Experts of a small language model.
Size: 8 layers, width 256, vocabulary 10601, 19.1M parameters.
Experts: 24 experts in each of 8 layers, 96 squared ReLU neurons an expert, 6 picks a token, a softmax router.
Training: a variant of Adam for the experts, 811M tokens, 6186 steps.
Below are experts of layer 3 (counted from 0) of a mixture-of-experts language model. Rows are named router (the router's row for the expert) and show model dimensions 0-63. Each number is 50 + 10 x the weight over its row's rms, rounded and kept within 0 to 99.
After each expert's rows: "mostly gets" lists some tokens that are sent to it at least half of the time. This comes from a sample of Wikipedia text that the model never trained on.

# expert 22
router:59 48 38 52 56 33 62 55 30 36 56 35 67 48 56 50 41 44 61 47 60 49 41 43 48 44 53 49 43 60 66 40 65 63 53 62 55 61 65 58 64 70 53 41 41 55 38 33 50 63 40 43 47 56 51 61 58 78 38 63 47 53 58 42
mostly gets: " not", " that", " when", " than", " then", " after"

# expert 13
router:65 54 61 54 38 43 67 31 48 47 75 44 45 47 61 65 48 46 67 65 52 52 50 39 78 47 37 64 30 48 59 53 44 33 71 51 37 23 64 44 47 63 36 60 48 59 42 60 60 58 54 61 55 63 42 56 48 52 63 56 31 55 63 47
mostly gets: " New", " David", " San", " Sh", " She", " Mal"

# expert 2
router:50 35 59 67 42 43 55 36 41 57 49 33 49 54 33 59 46 51 62 64 62 38 54 46 37 51 45 34 44 29 28 64 48 58 62 56 58 32 46 39 46 44 39 52 42 41 55 56 43 42 53 39 61 42 55 65 60 32 73 50 39 39 36 39
mostly gets: "B", "S", " b", "H", " A", "L"

# expert 6
router:51 60 64 46 44 37 75 43 56 56 47 57 40 55 32 56 55 56 43 50 48 57 65 40 70 44 43 49 46 56 65 56 37 35 66 51 44 52 34 65 34 63 50 56 53 61 56 49 53 48 44 54 62 64 50 41 62 42 44 34 52 64 49 55
mostly gets: " John", " September", " May", " August", " July", " York"

# expert 1
router:49 47 37 51 57 66 33 71 40 58 46 56 41 56 85 36 74 39 54 42 34 61 49 47 30 47 56 50 54 58 35 62 57 54 43 61 45 54 45 49 58 40 41 54 59 56 31 37 49 51 63 42 28 18 42 45 41 51 32 50 52 48 55 39
mostly gets: " two", " this", " they", " their", " one", " other"

# expert 0
router:55 27 59 55 43 59 53 46 39 61 43 56 61 61 52 38 54 40 48 54 42 49 68 43 25 33 60 52 53 50 38 71 65 59 49 56 51 52 48 41 45 30 37 61 46 49 46 51 47 53 56 44 37 27 53 68 40 51 59 51 46 36 51 57
mostly gets: " and", " but", " system", "ator", "ment", " who"

# expert 15
router:39 53 59 41 34 35 56 59 39 72 57 37 42 49 41 58 44 48 43 50 46 43 47 24 59 45 46 49 37 54 55 60 60 46 61 48 37 35 48 48 45 58 43 45 52 54 61 58 60 60 48 54 76 59 51 51 62 64 48 54 56 47 52 55
mostly gets: "ina", "ana", "ai", "ford", "ya", " David"

# expert 9
router:33 48 51 53 55 59 48 48 63 37 34 56 26 70 52 34 53 58 26 63 48 57 47 51 40 69 43 42 64 51 58 63 51 28 60 54 63 38 27 49 45 55 56 51 62 41 48 54 29 38 62 45 59 51 61 40 60 43 50 45 50 52 36 32
mostly gets: "==", " ==", " people", " album", " government", " School"

# expert 17
router:53 58 50 52 39 35 70 44 47 55 71 30 56 55 55 66 52 45 65 60 57 57 54 31 65 36 51 53 31 36 53 60 54 40 68 57 54 31 65 46 57 54 31 50 49 59 45 49 62 55 39 60 49 64 56 68 53 44 53 64 36 58 62 62
mostly gets: " York", "ö", " Gl", " Mal", " Mon", " Sher"

# expert 20
router:52 50 49 64 60 62 30 49 48 47 40 53 62 46 40 51 39 61 54 51 54 37 62 65 47 41 59 66 45 45 46 50 58 55 41 59 55 55 63 41 71 43 44 49 46 58 35 46 72 49 53 48 55 53 46 48 40 60 54 49 32 50 61 48
mostly gets: " was", " is", " were", " be", " not", " are"

# expert 19
router:69 60 38 54 50 66 40 70 49 44 59 41 66 28 48 45 55 36 47 52 53 59 39 66 36 42 58 68 58 46 33 45 48 45 20 29 55 68 64 54 44 54 60 54 48 50 67 47 48 54 65 53 41 51 37 31 54 43 29 58 50 57 51 59
mostly gets: " on", " with", " from", " was", " is", " were"

# expert 4
router:38 41 45 64 44 46 64 38 43 33 51 57 44 50 64 45 56 47 47 49 54 60 59 34 60 57 41 46 57 83 48 49 50 35 48 53 49 59 50 53 60 54 65 58 51 37 59 54 43 45 61 44 43 42 43 41 64 46 45 39 50 49 43 25
mostly gets: " the", "),", ",", " who", " they", " and"

# expert 8
router:48 59 50 45 45 32 61 48 55 43 31 59 48 65 31 57 47 65 35 52 56 53 48 42 49 70 36 36 66 54 67 46 21 48 63 41 60 57 43 65 44 62 58 42 52 37 52 51 54 36 37 51 60 62 56 38 52 39 43 39 56 63 36 35
mostly gets: "==", "===", ").", " ==", " January", ":"

# expert 14
router:58 49 39 50 50 58 53 44 40 53 62 48 42 37 41 55 44 47 63 53 43 31 37 52 56 56 40 47 54 51 64 55 72 40 51 45 44 26 57 49 49 51 48 39 47 54 73 57 55 48 66 61 60 68 68 50 61 43 76 33 58 61 48 67
mostly gets: " from", " of", " in", " during", " into", " at"

# expert 18
router:38 56 50 43 54 59 44 69 38 50 69 50 59 43 63 41 65 40 45 31 50 60 40 64 43 42 56 48 59 61 50 33 59 55 45 52 49 67 53 51 55 46 46 29 53 55 54 46 54 62 64 70 31 58 44 50 44 62 28 57 51 43 42 58
mostly gets: " for", " with", "ed", " on", " into", "ated"

# expert 10
router:41 45 45 40 44 48 40 51 62 59 33 58 51 70 49 50 47 66 37 47 51 66 47 56 52 81 35 44 57 69 54 45 42 44 49 51 62 48 29 64 46 57 69 52 62 41 42 52 37 29 42 41 44 37 54 29 40 40 54 46 60 58 47 50
mostly gets: " \"", "==", "===", " ==", ").", "\n"

# expert 3
router:55 64 59 59 60 59 39 51 61 57 30 40 42 56 64 47 55 62 54 49 47 41 66 66 52 46 61 62 52 32 41 54 53 44 46 45 48 45 49 56 42 45 57 47 40 44 29 55 48 45 44 23 51 36 51 58 43 40 57 48 63 52 58 33
mostly gets: " m", " p", " h", " t", " g", " b"

# expert 5
router:49 35 56 61 43 66 30 56 50 64 45 58 42 56 71 38 58 44 55 37 44 49 74 60 31 47 56 41 47 36 44 55 57 59 36 52 51 53 36 41 60 31 53 54 43 54 33 60 46 48 64 56 34 41 42 62 36 58 50 63 47 39 43 41
mostly gets: " one", " other", " such", " second", " same", " these"

# expert 23
router:47 50 39 57 72 35 45 58 51 48 48 63 54 45 42 43 53 54 72 35 50 54 41 60 56 50 54 44 52 47 40 60 52 76 46 49 58 42 55 25 44 56 74 38 51 41 40 42 59 43 54 51 35 44 52 72 46 70 57 41 42 36 37 51
mostly gets: "–", "/", "-", " f", " t", " h"

# expert 16
router:64 57 42 51 53 54 48 64 55 29 67 46 56 19 33 62 52 40 43 54 42 46 32 58 50 47 56 54 58 63 43 31 48 34 38 30 59 65 70 59 33 55 48 52 54 47 70 46 48 62 54 56 48 69 49 40 66 38 39 62 55 55 51 59
mostly gets: " on", " with", " for", " from", " to", " in"

# expert 7
router:41 47 55 36 44 41 49 46 63 46 51 49 63 56 42 57 25 64 45 57 61 30 58 52 73 59 39 41 37 55 62 48 30 34 62 49 22 36 53 56 57 67 39 54 57 65 61 60 51 38 37 69 74 63 44 54 53 53 59 39 52 56 53 54
mostly gets: " \"", "′", " September", " May", " April", " 2015"

# expert 21
router:58 45 50 44 66 57 23 38 60 52 49 73 67 34 44 49 50 49 56 50 46 35 45 56 54 53 59 58 57 55 42 37 56 72 31 62 54 65 65 45 71 42 45 46 47 49 39 51 57 49 57 51 49 54 50 55 56 49 58 56 44 40 50 64
mostly gets: " km", " made", " played", " until", " be", " ch"

# expert 11
router:20 68 56 43 44 39 74 53 54 55 46 52 44 66 62 55 61 62 32 45 40 77 52 49 55 65 29 57 59 53 44 49 38 49 59 34 58 49 24 73 43 61 67 49 52 47 44 50 35 41 38 41 63 49 62 42 45 38 47 52 61 42 68 50
mostly gets: ").", "\n", " University", " City", ".\"", "\"."

# expert 12
router:51 55 54 43 27 40 37 58 64 70 57 34 44 52 38 51 47 56 60 55 50 49 51 46 36 46 63 45 45 59 55 50 48 52 59 38 44 34 40 59 28 41 44 59 65 51 41 52 41 56 52 50 60 52 70 35 55 44 59 42 57 49 39 65
mostly gets: " York", " San", "ford", "ville", "ya", "ina"